Experts of a small language model.
Experts: 8 experts in each of 14 layers, 256 squared ReLU neurons an expert, a softmax router.
Training: a variant of Muon for the experts, 295M tokens, 3382 steps.
Below are experts of layer 3 (counted from 0) of a mixture-of-experts language model. Rows are named router (the router's row for the expert), up (a neuron's input weights, with its number) and show model dimensions 240-319. Each number is 50 + 12 x the weight over its row's rms, rounded and kept within 0 to 99.
After each expert's rows: "gets" lists some tokens that make up at least twice as much of what it gets as of all text. This comes from a sample of Wikipedia text that the model never trained on. Tokens count by the router's weight.

# expert 4
router:37 63 25 41 52 34 82 46 61 43 58 59 38 40 51 66 68 48 56 45 76 66 52 55 32 62 69 47 46 56 44 60 41 55 61 51 63 38 48 49 44 60 42 43 37 55 56 42 57 69 40 45 39 48 46 47 41 63 62 80 46 49 42 38 53 48 58 47 43 37 37 34 54 55 46 55 51 39 53 61
up0:51 64 35 55 46 41 17 34 57 51 50 03 52 50 49 50 49 68 53 50 58 50 47 42 54 41 24 52 51 49 47 42 42 54 45 60 66 52 49 65 30 65 57 51 49 61 80 50 50 48 39 48 48 55 64 46 80 51 55 45 60 49 28 48 67 78 61 71 30 47 49 58 52 58 50 54 51 59 50 91
up1:48 66 51 54 28 61 57 33 40 52 69 60 34 65 33 25 31 42 45 64 52 48 73 50 49 58 88 22 45 29 49 47 59 49 77 49 67 55 47 75 61 58 57 32 82 44 51 67 49 62 69 53 46 63 55 43 42 78 43 48 16 59 45 59 49 52 51 63 29 46 37 49 51 63 42 42 38 49 47 54
up2:42 35 41 44 47 55 45 67 56 60 53 50 48 43 66 55 67 50 49 47 58 78 29 47 63 31 59 39 63 51 41 63 67 49 41 68 37 33 28 78 43 48 33 42 60 34 31 35 51 65 54 55 27 48 59 41 22 31 51 34 53 47 60 62 47 69 58 38 13 52 34 25 64 42 40 57 69 52 40 61
up3:79 32 35 44 54 65 47 47 50 58 46 59 39 30 43 51 43 50 55 60 61 49 50 51 45 62 56 44 57 45 46 39 60 31 88 50 65 56 36 44 63 48 42 49 61 36 67 46 73 56 59 34 71 69 57 78 49 67 57 31 50 37 60 52 64 49 40 58 32 50 59 73 72 85 50 37 61 63 51 59
up4:62 61 66 68 55 50 55 40 40 45 51 51 38 76 49 51 52 24 43 53 38 61 52 43 60 73 49 48 79 46 63 54 58 48 53 65 60 42 25 63 35 53 60 68 53 36 50 36 71 62 54 53 55 44 52 68 20 52 54 45 41 58 45 13 58 32 50 48 67 72 38 54 52 33 58 52 59 47 62 53
up5:29 53 38 43 50 26 54 63 71 75 39 46 43 56 55 49 32 44 34 56 67 74 52 53 42 44 50 54 46 43 35 54 45 49 52 70 48 50 84 46 64 62 52 68 65 53 38 34 76 46 45 43 66 19 41 46 45 53 26 49 54 42 50 49 52 42 38 54 47 46 53 50 40 48 62 46 85 48 36 59
up6:23 37 49 57 60 42 46 56 43 63 57 39 61 65 48 53 55 57 52 17 59 68 50 38 54 74 47 61 15 62 54 66 62 29 49 43 74 31 60 64 63 61 66 51 50 31 57 28 68 58 75 48 44 51 59 54 47 61 46 61 44 69 66 46 36 50 66 69 58 49 34 37 53 63 60 52 41 70 55 09
up7:63 32 55 40 55 44 81 57 41 80 51 67 46 47 55 67 49 70 68 62 46 49 52 74 49 59 46 50 61 41 44 51 50 52 21 52 57 41 62 55 54 49 62 47 44 22 67 40 34 44 16 51 38 43 55 44 44 54 76 54 44 64 64 50 52 41 31 75 52 50 64 51 63 42 61 61 54 37 61 69
up8:54 48 59 50 51 40 33 40 34 31 47 58 31 34 54 37 39 65 67 41 61 75 48 50 48 48 64 48 63 39 40 30 41 62 64 38 36 27 50 61 49 51 51 62 59 57 41 50 38 55 51 40 55 59 54 45 48 57 52 78 69 36 36 50 51 18 57 71 51 42 34 50 22 61 48 68 58 51 49 48
up9:25 39 44 30 55 52 37 50 68 44 48 66 64 18 82 21 51 41 63 46 51 49 31 53 42 42 47 75 54 43 37 52 38 52 59 49 61 50 32 39 31 39 45 47 54 57 46 50 45 52 33 59 27 38 62 45 74 23 56 25 33 78 56 37 59 73 60 59 44 46 62 77 43 49 42 55 65 24 55 58
up10:61 57 66 48 27 35 24 57 56 62 71 57 50 62 55 50 54 41 38 46 51 52 66 50 51 40 63 42 51 57 57 64 47 41 55 45 43 66 54 44 65 42 29 48 81 43 48 39 45 68 42 47 47 48 40 49 32 55 50 47 59 55 52 09 50 50 60 43 64 42 53 45 71 50 48 41 42 50 50 32
gets: "e", "ed", "th", "ing", "k", "o"

# expert 5
router:46 57 26 49 48 47 53 46 46 23 41 56 48 48 41 56 50 41 24 38 64 65 73 48 39 58 68 36 57 39 58 79 47 52 13 56 33 42 45 56 47 46 25 37 69 75 65 54 34 47 35 51 37 67 64 57 36 61 49 63 38 43 63 30 69 51 58 69 67 51 52 63 31 48 51 55 47 58 53 33
up0:56 49 49 78 40 50 49 57 21 50 67 49 19 43 56 40 54 41 55 42 35 51 33 45 52 58 44 52 57 49 54 27 59 54 55 50 56 57 60 43 56 59 50 44 47 49 21 46 33 44 52 49 45 63 50 58 52 42 49 38 42 58 52 41 46 51 35 78 57 56 32 48 51 59 55 46 60 56 55 36
up1:77 41 26 50 76 50 45 40 48 47 31 50 35 59 58 63 35 32 47 60 36 75 70 55 58 57 71 52 52 48 57 49 50 61 64 51 64 56 64 48 45 45 48 59 62 44 42 41 46 61 44 44 46 58 27 54 53 51 88 62 36 41 46 54 54 48 45 52 23 55 53 60 56 59 46 37 40 47 60 65
up2:36 43 51 48 46 48 55 56 45 30 52 55 47 63 49 48 64 43 48 69 63 40 57 65 59 51 55 52 30 50 45 44 47 44 46 45 49 50 73 31 51 45 51 65 44 44 55 52 50 47 37 47 48 56 51 41 44 69 39 65 47 50 47 53 37 47 33 46 51 44 43 58 50 44 61 57 26 52 52 54
up3:31 60 57 54 54 28 43 39 50 54 46 55 49 51 52 39 68 51 53 42 60 28 55 49 49 76 40 27 41 35 48 52 48 50 41 59 69 55 67 52 26 76 45 50 49 58 57 50 32 40 41 54 43 65 40 67 50 62 47 53 45 53 16 61 34 38 50 44 58 47 47 49 40 52 20 50 39 51 31 43
up4:68 50 19 65 53 58 53 54 54 41 42 45 44 51 53 64 61 49 61 53 62 53 57 60 33 59 60 51 56 66 48 55 40 22 38 49 52 37 61 43 54 45 55 54 50 50 26 46 36 51 42 46 50 49 50 51 50 37 49 73 59 48 52 50 62 29 50 85 56 39 34 48 49 55 38 46 58 57 55 39
up5:23 50 62 60 53 52 50 87 27 60 35 53 71 71 77 32 65 42 37 46 49 51 34 50 51 52 61 48 50 58 34 56 55 58 51 53 55 53 51 47 46 34 46 53 76 46 29 42 73 38 76 42 33 59 48 55 49 54 24 46 55 35 38 31 73 45 50 53 48 56 41 59 33 48 79 52 60 38 49 45
up6:64 59 54 66 44 70 57 37 61 61 45 75 33 65 47 52 57 26 41 53 48 44 36 55 48 66 77 68 59 28 38 57 41 52 47 63 38 50 48 68 48 49 39 38 37 50 26 58 40 50 45 58 37 56 52 59 44 26 59 48 32 32 44 68 50 72 43 82 68 42 31 55 73 46 70 65 50 57 57 50
up7:45 46 63 49 36 43 35 45 56 61 54 47 64 34 35 40 65 49 72 51 28 60 72 47 37 48 33 34 34 49 52 62 47 42 55 62 54 49 45 54 46 54 39 18 51 47 50 53 57 38 77 48 50 38 31 56 41 67 51 03 44 39 24 49 55 48 63 53 39 48 48 54 57 51 50 76 51 49 42 57
up8:65 53 67 58 61 49 41 68 62 42 38 49 31 52 45 53 52 65 55 58 37 41 39 50 31 52 46 65 34 57 35 87 50 37 12 45 35 41 34 50 38 47 41 45 48 53 44 76 41 60 37 63 41 29 82 37 37 73 42 72 52 45 48 43 34 48 59 71 81 49 36 59 66 52 38 47 65 76 37 54
up9:51 32 54 49 43 66 53 47 45 53 43 51 60 65 50 61 39 26 49 53 51 79 69 53 47 52 70 68 51 37 42 42 29 56 25 43 48 35 36 47 56 52 35 58 50 48 74 68 50 52 37 49 34 54 56 40 41 51 53 63 30 52 40 43 57 42 26 51 64 48 46 43 42 49 49 55 53 53 54 52
up10:27 29 40 42 60 51 51 24 72 38 36 58 41 60 49 30 67 49 37 39 70 67 44 70 42 60 66 67 47 42 84 55 30 45 45 54 50 57 38 48 34 47 71 41 68 59 50 70 43 50 51 56 36 46 46 61 50 51 40 59 22 50 51 45 55 56 51 38 51 41 31 52 40 21 46 49 57 41 46 48
gets: " in", "0", " of", " In", " from", "In"

# expert 0
router:43 57 62 55 51 50 35 59 47 50 39 30 42 49 71 60 53 77 24 33 61 52 40 36 59 50 44 47 44 42 44 57 35 61 57 50 47 49 44 67 62 56 54 47 49 50 52 44 62 65 44 24 37 39 69 34 40 49 34 43 52 40 43 41 49 65 49 55 28 42 44 47 43 68 53 52 52 65 53 33
up0:50 58 46 65 51 37 53 59 51 51 53 45 51 49 46 45 68 24 60 55 42 39 47 43 47 25 54 53 36 20 42 38 44 45 37 41 31 47 45 32 53 56 51 40 33 48 22 41 53 50 40 48 49 48 62 49 55 33 50 48 46 70 35 52 52 54 68 50 52 68 32 62 47 42 45 49 43 49 67 72
up1:31 41 40 49 65 26 56 50 56 56 18 49 44 71 49 36 61 63 41 52 57 42 54 34 46 49 59 37 44 46 46 39 49 62 62 55 46 79 33 47 47 55 53 67 42 56 65 59 62 54 46 75 84 24 48 42 55 41 60 59 30 48 70 35 54 58 28 44 56 40 46 47 41 58 27 42 74 55 53 50
up2:53 52 49 55 53 49 54 63 54 23 65 59 07 45 53 61 60 36 49 51 68 57 45 53 45 67 25 64 50 65 51 55 51 62 68 31 50 48 39 52 55 66 76 54 44 46 56 42 48 65 50 42 48 49 50 45 41 58 23 48 51 48 30 41 43 29 53 36 33 50 51 58 53 52 42 43 49 50 45 58
up3:69 54 48 46 50 51 57 20 57 53 55 51 52 36 58 51 57 59 67 53 37 49 62 22 30 36 72 65 43 56 50 50 78 76 19 58 44 47 45 39 47 39 31 50 43 52 59 52 70 55 53 65 55 39 54 36 37 79 49 16 72 51 48 38 47 62 47 69 61 67 51 55 60 56 56 30 47 51 44 52
up4:50 50 47 53 40 60 52 52 50 32 48 24 52 59 37 47 44 40 74 54 68 75 39 54 54 17 52 28 57 51 51 73 49 70 30 47 48 24 53 47 55 69 70 44 58 49 73 46 42 44 42 47 38 58 48 51 55 47 34 42 60 51 54 48 68 54 37 50 46 55 62 34 63 27 60 46 55 56 53 39
up5:57 72 56 43 46 31 69 42 46 46 57 49 12 53 44 53 64 48 37 60 35 70 45 45 50 56 40 52 44 42 54 35 57 24 53 40 34 55 66 31 57 49 69 71 29 58 52 66 23 67 50 56 46 68 69 29 30 55 29 45 43 64 47 42 39 51 29 60 53 53 30 43 44 64 55 72 64 53 49 36
up6:52 49 30 38 35 50 54 56 42 50 09 32 53 29 56 64 39 54 13 47 73 48 57 57 44 41 57 36 52 42 57 56 60 54 50 70 43 56 53 67 33 33 56 49 54 47 48 51 50 79 66 43 44 50 49 42 44 68 38 43 60 42 43 32 48 57 44 63 49 78 47 51 49 61 47 45 46 43 58 31
up7:31 51 58 37 49 50 30 48 37 55 40 51 49 37 55 45 47 55 45 56 56 65 43 50 70 51 55 57 43 39 49 75 52 44 56 52 80 40 48 27 72 52 50 40 52 50 27 55 49 57 43 61 52 58 51 40 50 62 54 62 60 62 50 33 22 49 50 52 46 62 49 42 46 57 34 38 62 46 41 29
up8:56 48 42 47 53 50 55 47 41 50 46 48 48 50 44 29 78 53 44 39 51 48 68 46 57 50 46 57 26 52 37 50 50 47 68 29 37 45 52 41 54 62 54 52 60 35 36 49 60 54 51 63 47 55 45 69 42 61 34 42 20 72 67 51 50 51 63 66 48 65 45 61 46 55 44 39 73 50 59 48
up9:39 30 45 49 57 30 52 44 45 46 33 51 35 47 60 43 47 67 42 37 49 43 28 35 48 84 59 45 38 49 53 82 67 39 80 62 61 37 43 61 62 45 42 44 57 53 48 51 35 21 55 52 63 49 59 42 23 67 52 50 45 34 53 65 58 32 55 50 43 41 37 35 54 46 56 62 65 53 59 47
up10:54 41 50 53 57 34 51 60 39 53 32 46 26 55 25 42 48 76 76 64 73 47 59 46 68 54 62 62 18 64 61 52 53 72 57 55 38 53 42 41 52 53 51 57 55 49 53 35 30 50 56 50 43 41 60 62 28 49 53 20 51 48 61 41 65 62 43 32 51 60 44 57 66 46 58 72 60 76 53 72
gets: " to", " the", "t", "z", "to", "5"

# expert 6
router:58 55 63 35 31 44 56 64 48 42 52 62 45 34 39 46 61 52 44 51 58 56 63 39 50 62 48 23 45 39 60 30 50 49 38 66 49 50 17 58 68 37 42 46 63 40 66 38 47 82 41 53 33 52 69 37 43 65 42 63 26 47 49 51 52 59 58 63 52 35 72 66 45 57 56 75 44 58 55 63
up0:50 26 51 44 35 49 52 50 43 49 41 56 58 43 63 52 48 59 48 58 24 83 67 40 56 55 31 73 30 57 59 49 59 53 27 64 48 53 60 50 49 34 53 38 50 30 57 60 31 51 43 47 32 49 48 53 58 69 40 67 47 48 35 45 44 61 53 43 40 20 55 45 60 36 44 72 71 42 38 46
up1:62 41 51 47 39 51 48 52 75 38 56 47 37 58 58 52 50 59 36 55 51 48 50 59 53 33 29 34 48 39 46 39 31 51 42 42 56 58 59 68 61 61 67 65 64 44 64 43 29 52 56 69 48 50 55 49 59 50 60 41 77 65 57 41 55 57 64 36 56 42 33 47 51 50 38 44 59 85 49 53
up2:36 40 35 51 53 51 54 44 47 41 48 38 42 50 61 54 48 53 54 53 46 30 41 33 40 52 39 28 39 19 32 37 45 29 22 51 46 49 61 32 51 60 47 30 73 39 52 55 29 52 43 31 44 52 56 44 62 58 49 80 74 49 58 25 34 54 39 47 57 35 52 42 50 54 42 53 55 40 60 61
up3:41 76 54 42 61 69 42 48 50 74 51 54 50 37 34 32 51 59 39 73 36 49 53 47 51 39 51 50 48 62 51 69 50 50 33 47 59 58 57 62 62 49 39 71 43 65 61 59 31 43 56 57 52 50 50 81 59 74 67 50 57 68 48 46 45 29 52 32 56 51 50 55 39 58 59 68 72 32 26 53
up4:38 42 49 36 54 53 78 51 50 57 57 51 50 36 58 40 47 49 41 47 62 63 30 51 60 64 54 54 44 64 49 28 63 48 59 53 53 50 32 51 46 74 57 50 77 30 42 49 43 47 60 50 24 42 38 46 61 18 48 57 64 63 70 50 63 57 55 28 32 53 62 39 56 46 53 41 67 59 64 58
up5:77 60 62 36 38 51 50 52 54 44 25 54 34 42 54 54 80 55 48 51 63 44 49 54 38 45 52 54 40 52 49 58 27 61 47 52 67 29 44 56 57 38 49 53 88 44 47 74 62 45 53 44 50 69 50 51 48 41 50 49 70 32 31 44 52 46 32 54 65 55 59 51 76 61 52 71 32 52 39 57
up6:32 66 50 46 74 46 45 41 24 78 45 38 57 40 81 54 51 56 25 50 40 75 63 69 57 53 44 50 74 38 58 49 55 61 34 63 49 47 50 56 56 51 62 48 50 52 48 61 50 58 58 75 49 62 49 42 43 49 57 65 47 35 59 54 40 61 33 49 47 54 53 48 57 45 55 61 55 41 32 36
up7:49 46 51 51 38 35 47 53 40 33 54 33 25 58 45 51 55 42 59 59 38 27 64 34 37 44 60 42 58 50 56 32 58 46 52 46 51 53 53 52 44 47 60 37 52 48 50 64 58 70 39 48 53 56 37 59 60 34 31 59 43 44 45 55 55 41 49 53 45 22 64 60 62 42 76 67 50 70 45 57
up8:44 58 60 53 42 59 47 36 59 50 42 69 46 76 50 58 60 47 42 56 53 35 41 46 47 51 52 36 37 42 44 45 49 69 44 43 34 47 44 44 63 48 53 59 46 47 50 33 40 56 48 69 48 48 45 35 65 49 54 65 34 60 50 52 53 46 51 46 69 43 33 48 57 44 56 49 36 65 37 49
up9:46 60 48 43 40 58 54 23 51 76 50 64 51 38 18 74 65 57 50 27 52 64 51 60 62 45 26 46 46 32 54 83 36 52 45 51 60 38 42 48 52 38 48 47 43 60 33 48 59 49 33 56 55 54 51 49 64 73 48 46 51 38 21 49 53 77 71 31 42 37 42 57 48 53 45 48 38 40 48 43
up10:52 47 43 46 54 51 74 48 46 52 32 36 48 37 40 41 38 42 37 48 66 18 54 46 61 48 43 51 50 32 44 47 51 54 31 64 71 64 74 59 45 46 42 67 36 53 49 47 47 51 41 40 50 56 41 48 59 30 72 53 48 59 59 35 55 47 35 58 60 55 47 51 45 59 52 48 66 34 37 60
gets: ",", " and", ".", ";", ")", " ("

# expert 2
router:69 53 21 62 37 40 71 53 50 38 26 57 40 46 34 63 52 60 42 51 62 51 67 55 43 50 65 44 51 45 63 66 58 72 41 63 71 29 49 47 50 34 56 50 43 73 64 46 54 63 38 52 40 69 64 39 28 51 57 54 46 41 52 68 71 56 52 62 53 30 65 46 48 35 48 55 57 64 72 44
up0:38 67 50 50 52 45 57 52 43 48 58 50 31 46 39 53 41 32 60 32 52 63 47 28 33 58 56 42 40 59 69 57 47 69 64 53 59 48 52 75 59 69 55 59 17 42 44 35 24 51 57 64 36 35 35 58 55 23 65 48 54 51 50 21 53 52 41 64 46 29 56 45 47 64 50 48 63 37 38 40
up1:58 50 69 51 28 54 68 39 67 70 58 49 39 26 54 59 42 59 49 70 53 39 71 52 51 56 53 23 44 61 60 60 53 60 47 50 69 45 15 60 38 45 69 52 54 42 63 50 63 56 34 41 35 50 57 46 56 58 46 56 64 47 50 79 52 60 48 61 34 44 48 53 55 70 26 55 32 51 49 79
up2:67 49 49 73 50 47 48 32 66 24 46 41 44 65 42 47 46 48 52 50 39 68 67 31 22 33 36 67 19 28 51 51 68 50 42 37 51 54 49 62 56 45 59 49 29 66 40 79 60 51 51 73 36 51 63 51 49 48 66 53 42 39 42 63 50 56 51 55 47 47 31 52 63 39 45 54 63 51 52 50
up3:60 54 43 50 30 52 56 47 55 47 67 51 56 49 65 42 24 49 47 42 44 48 57 35 26 36 49 61 14 35 37 51 47 42 54 46 77 73 44 49 25 39 52 29 53 34 54 50 50 54 51 46 60 50 74 57 34 54 30 49 57 68 59 47 63 60 50 70 37 62 47 67 48 57 17 66 62 31 58 52
up4:52 58 49 70 49 43 36 47 45 50 58 47 32 52 54 48 33 51 58 44 53 32 50 47 39 59 45 52 60 43 54 40 46 53 63 87 33 38 55 50 58 44 65 42 61 48 53 37 53 61 50 43 48 61 48 54 40 29 38 53 21 54 51 82 42 49 74 68 42 35 56 56 74 58 44 67 43 42 48 65
up5:52 71 80 61 63 41 70 54 65 55 66 49 40 65 35 58 47 47 42 48 36 27 60 60 48 38 49 51 49 44 84 78 52 52 60 27 58 50 52 39 20 35 68 55 49 45 35 27 51 21 54 58 33 57 57 52 50 46 81 52 61 24 49 42 44 57 41 70 17 50 28 42 68 40 58 53 48 47 74 41
up6:54 38 55 68 44 62 44 61 61 47 35 38 32 40 40 51 67 55 31 72 44 56 76 46 49 47 67 54 48 80 64 55 49 45 61 68 51 43 52 50 59 49 65 46 59 66 48 50 48 47 51 35 46 49 41 46 20 65 53 62 54 48 54 50 52 50 24 55 45 53 50 57 35 36 47 48 52 16 68 63
up7:49 46 16 53 39 55 59 69 63 39 25 49 63 55 46 59 52 45 56 60 56 52 78 46 43 46 64 37 56 38 36 33 51 32 45 52 53 60 61 49 38 27 83 53 29 50 51 61 48 72 51 59 45 62 52 39 50 56 66 75 46 57 37 66 64 52 59 49 48 51 26 45 45 59 60 48 21 65 72 37
up8:50 37 50 39 39 45 51 53 55 33 47 44 54 48 49 48 27 54 54 60 51 53 48 48 51 25 64 54 58 64 52 58 65 74 51 61 47 37 71 70 56 59 65 62 47 51 64 41 54 46 50 50 16 35 58 50 69 57 49 54 22 43 70 37 63 49 47 58 65 68 68 50 65 63 57 44 58 47 57 50
up9:42 59 38 52 45 53 83 57 61 63 70 38 43 50 57 44 18 56 28 37 63 54 29 51 42 45 51 64 55 41 34 47 51 50 43 64 51 42 40 48 56 42 50 35 48 56 54 48 37 51 50 33 47 56 51 78 42 37 53 50 66 45 61 50 46 49 74 71 43 33 55 57 43 58 41 54 49 19 68 32
up10:48 72 49 19 53 41 68 50 55 52 43 50 67 46 51 58 55 51 54 21 40 46 49 65 45 50 42 45 64 50 47 34 38 49 50 51 45 11 47 45 58 62 30 50 47 53 52 74 44 53 57 69 37 44 34 51 32 45 71 35 59 80 72 52 69 49 41 56 30 45 59 63 63 53 50 66 57 60 46 60
gets: " ", " at", " |", " \"", ":", " $"

# expert 7
router:56 52 59 39 38 57 59 39 63 79 35 39 37 42 30 59 57 51 27 45 53 66 69 25 44 50 52 60 37 37 54 63 28 57 53 44 64 33 60 60 53 49 33 46 63 57 61 42 70 47 48 26 51 71 42 34 48 62 57 63 31 54 44 47 64 61 50 44 43 43 41 58 41 29 54 51 38 54 53 54
up0:79 29 35 49 39 47 48 35 43 53 38 54 47 39 27 60 67 63 52 67 45 50 69 47 37 56 41 61 48 52 46 49 36 54 36 62 63 42 42 28 65 44 71 57 47 68 48 49 41 57 43 58 57 54 12 44 37 63 65 61 60 60 34 57 24 51 46 44 54 48 56 34 32 38 58 49 44 48 48 58
up1:72 76 44 67 73 49 59 30 42 59 57 51 39 60 59 37 48 52 68 54 49 38 32 23 49 57 25 55 52 41 56 58 48 50 52 44 61 45 58 52 42 26 16 54 51 47 70 55 65 57 49 51 56 52 53 46 52 34 46 16 63 63 50 53 47 54 62 40 47 64 53 33 48 59 65 53 52 61 53 26
up2:65 57 60 51 52 44 30 35 38 45 52 66 61 51 43 68 49 47 40 42 79 45 45 53 48 48 37 52 43 55 54 49 49 53 56 47 48 46 41 60 41 45 51 60 51 49 61 56 52 38 49 21 42 56 51 59 52 61 58 41 48 60 48 40 77 47 45 51 33 52 39 70 41 52 24 36 55 70 47 66
up3:50 51 41 36 60 67 49 39 51 36 40 44 52 41 39 68 64 66 56 49 37 60 44 72 43 33 31 38 45 45 53 64 31 37 42 54 32 65 53 44 46 55 42 51 57 47 41 49 56 44 45 49 64 52 34 43 34 41 51 39 51 55 68 61 54 59 50 47 50 32 60 49 48 50 54 46 51 48 62 53
up4:45 50 55 53 77 62 62 18 56 50 45 47 50 30 49 48 46 64 35 49 49 51 59 43 35 36 45 54 39 35 79 45 48 50 55 61 38 45 48 47 59 60 48 75 46 35 46 33 47 49 60 47 38 72 52 56 56 58 46 53 48 51 32 65 43 49 63 52 51 37 49 32 49 46 56 56 41 31 66 58
up5:54 63 47 41 38 67 63 44 39 62 47 50 62 51 76 49 37 47 33 69 57 63 51 52 57 49 63 55 54 46 55 34 46 45 60 34 57 52 55 54 52 37 45 54 57 76 52 41 45 53 33 51 30 49 42 41 46 50 59 52 49 52 76 57 56 40 50 44 46 61 39 59 88 47 52 63 42 38 38 52
up6:47 52 53 40 46 43 34 62 54 63 45 39 63 20 57 39 54 57 52 55 54 62 50 50 48 52 44 64 54 48 42 35 64 53 42 53 58 57 63 38 51 49 44 34 73 36 65 44 38 61 68 50 60 60 25 55 67 55 41 65 39 44 49 50 56 46 57 48 51 30 53 68 44 49 34 62 86 55 62 39
up7:53 50 47 44 57 28 51 51 53 47 46 47 56 53 61 77 53 47 14 48 54 33 66 27 50 57 24 54 48 43 52 61 43 48 41 39 57 57 57 68 51 48 56 42 71 30 48 57 42 48 51 38 34 39 38 44 57 42 54 43 75 60 52 62 51 36 64 50 44 46 50 53 51 53 48 72 70 58 28 43
up8:49 63 51 50 12 40 70 49 65 19 53 54 46 68 35 57 65 34 51 21 63 66 55 48 47 65 40 79 68 51 48 58 42 38 60 49 37 72 48 45 48 51 54 39 51 53 52 57 36 31 44 49 45 67 57 39 39 75 46 49 56 49 54 58 54 56 54 53 51 46 51 37 66 38 51 46 58 49 49 34
up9:34 54 37 45 62 63 53 41 52 53 53 49 53 42 45 64 45 57 36 37 65 55 54 62 49 42 64 44 47 52 51 55 41 42 45 37 33 66 46 61 51 58 42 51 43 45 44 39 54 44 48 32 47 71 51 46 35 51 69 53 58 23 53 43 49 51 57 53 50 54 22 41 33 24 51 56 75 54 68 43
up10:45 46 38 59 61 58 53 73 78 52 35 51 42 48 38 48 52 52 44 60 50 33 48 37 60 39 42 29 37 56 56 18 49 50 67 50 55 50 54 69 48 35 35 40 50 53 61 31 23 47 49 28 22 64 66 47 41 46 34 48 61 56 38 51 42 42 46 51 46 42 53 62 60 45 57 72 23 49 33 50
gets: "9", "8", "7", "6", "D", "S"

# expert 3
router:69 50 68 55 51 64 47 70 59 56 35 59 39 64 39 52 60 65 65 48 59 58 42 58 29 51 57 48 34 34 67 64 48 58 36 61 62 47 21 53 50 47 50 35 59 56 58 35 28 45 47 41 41 48 61 65 36 46 81 47 47 57 23 36 41 45 42 44 46 42 52 55 64 44 52 64 50 54 66 61
up0:52 67 53 57 54 58 42 50 54 35 33 51 43 33 69 32 33 58 33 67 70 43 75 41 59 31 35 43 51 56 40 37 55 73 71 47 52 54 32 44 51 38 47 40 43 39 57 37 38 58 30 53 83 66 51 56 48 68 39 53 57 40 55 53 63 48 54 54 70 43 53 59 47 43 40 59 48 53 40 41
up1:34 46 64 36 41 47 76 55 40 51 49 43 63 69 46 65 56 13 48 41 51 32 50 78 69 38 46 46 45 40 91 48 57 41 69 58 45 48 51 54 60 58 47 49 47 70 56 53 38 46 60 45 25 56 44 71 56 34 49 53 34 48 55 48 48 60 37 48 48 66 24 46 34 43 53 67 41 37 51 31
up2:62 56 61 58 29 58 61 47 54 44 56 55 50 59 44 62 68 47 45 39 48 41 55 46 62 31 37 56 53 40 75 18 47 48 30 49 44 52 39 48 60 74 69 63 52 64 63 59 39 54 38 67 41 34 59 54 58 39 57 56 53 41 51 55 32 39 51 50 46 39 62 44 76 50 74 49 81 48 64 50
up3:50 67 55 62 59 47 53 57 52 25 46 44 49 47 72 51 30 61 30 46 52 47 54 53 42 48 57 46 29 39 44 42 61 36 50 32 55 57 51 52 49 51 49 50 53 47 51 50 59 36 62 59 70 31 49 31 37 37 56 81 74 75 36 73 42 57 54 63 54 62 41 48 52 49 55 76 64 66 62 45
up4:66 64 62 41 56 24 46 53 19 68 53 30 37 53 54 61 46 58 45 57 42 53 56 48 51 55 39 47 42 55 48 41 52 49 54 46 72 40 45 44 76 67 53 44 49 70 45 60 58 74 43 44 59 47 70 42 42 44 40 49 51 38 37 50 53 45 54 56 54 55 44 51 48 53 44 62 39 67 53 69
up5:43 59 49 43 47 58 54 26 41 40 60 65 49 50 32 50 53 57 52 57 68 68 56 44 60 49 27 30 51 51 44 58 46 72 50 40 37 40 50 76 39 21 54 68 35 40 58 36 38 28 44 51 50 48 29 29 37 60 48 31 61 62 45 49 36 56 57 48 52 40 56 72 74 53 74 49 51 50 67 35
up6:51 39 42 40 54 50 62 55 59 75 57 45 33 47 51 38 49 53 47 54 49 48 64 57 46 26 58 48 62 50 51 44 65 55 72 53 56 46 36 59 45 65 45 35 42 64 41 39 68 68 64 57 50 30 57 56 64 50 55 61 60 27 53 59 41 39 67 42 37 53 42 56 44 37 44 46 52 42 58 63
up7:32 63 69 39 50 73 61 57 42 43 61 67 21 55 49 54 89 51 53 51 47 52 61 45 50 59 66 63 63 57 59 34 35 49 64 52 48 57 35 53 62 64 56 68 42 59 45 46 64 53 36 34 36 48 57 52 53 64 51 57 39 48 55 46 80 49 48 56 63 59 30 45 64 46 66 54 55 55 44 99
up8:66 53 46 62 49 48 57 53 26 43 42 49 33 50 49 52 45 44 29 48 36 52 49 54 46 99 41 60 34 27 46 29 51 56 51 57 43 51 45 47 50 68 47 43 64 51 38 39 42 40 37 70 52 51 31 57 40 39 52 57 35 69 46 61 49 33 44 50 58 48 58 50 53 53 56 85 64 29 63 44
up9:63 61 64 42 35 29 19 20 25 37 35 50 50 54 53 51 64 42 61 52 45 51 40 70 65 34 52 53 30 56 52 86 46 32 38 59 63 50 47 51 51 56 53 37 50 12 54 64 58 39 47 63 70 51 49 48 56 55 49 37 42 44 49 44 35 42 60 48 68 67 44 50 68 41 61 41 40 35 53 65
up10:67 57 58 51 51 53 37 59 56 65 75 66 33 36 19 53 45 35 49 54 50 64 61 48 34 54 48 74 47 40 65 32 68 40 60 45 49 62 33 53 47 61 41 56 51 60 47 45 47 41 51 44 31 49 63 63 51 47 41 32 46 34 50 41 49 46 28 53 32 39 52 62 35 52 48 60 83 30 27 47
gets: "\n", "-", " by", "|", " with", "ly"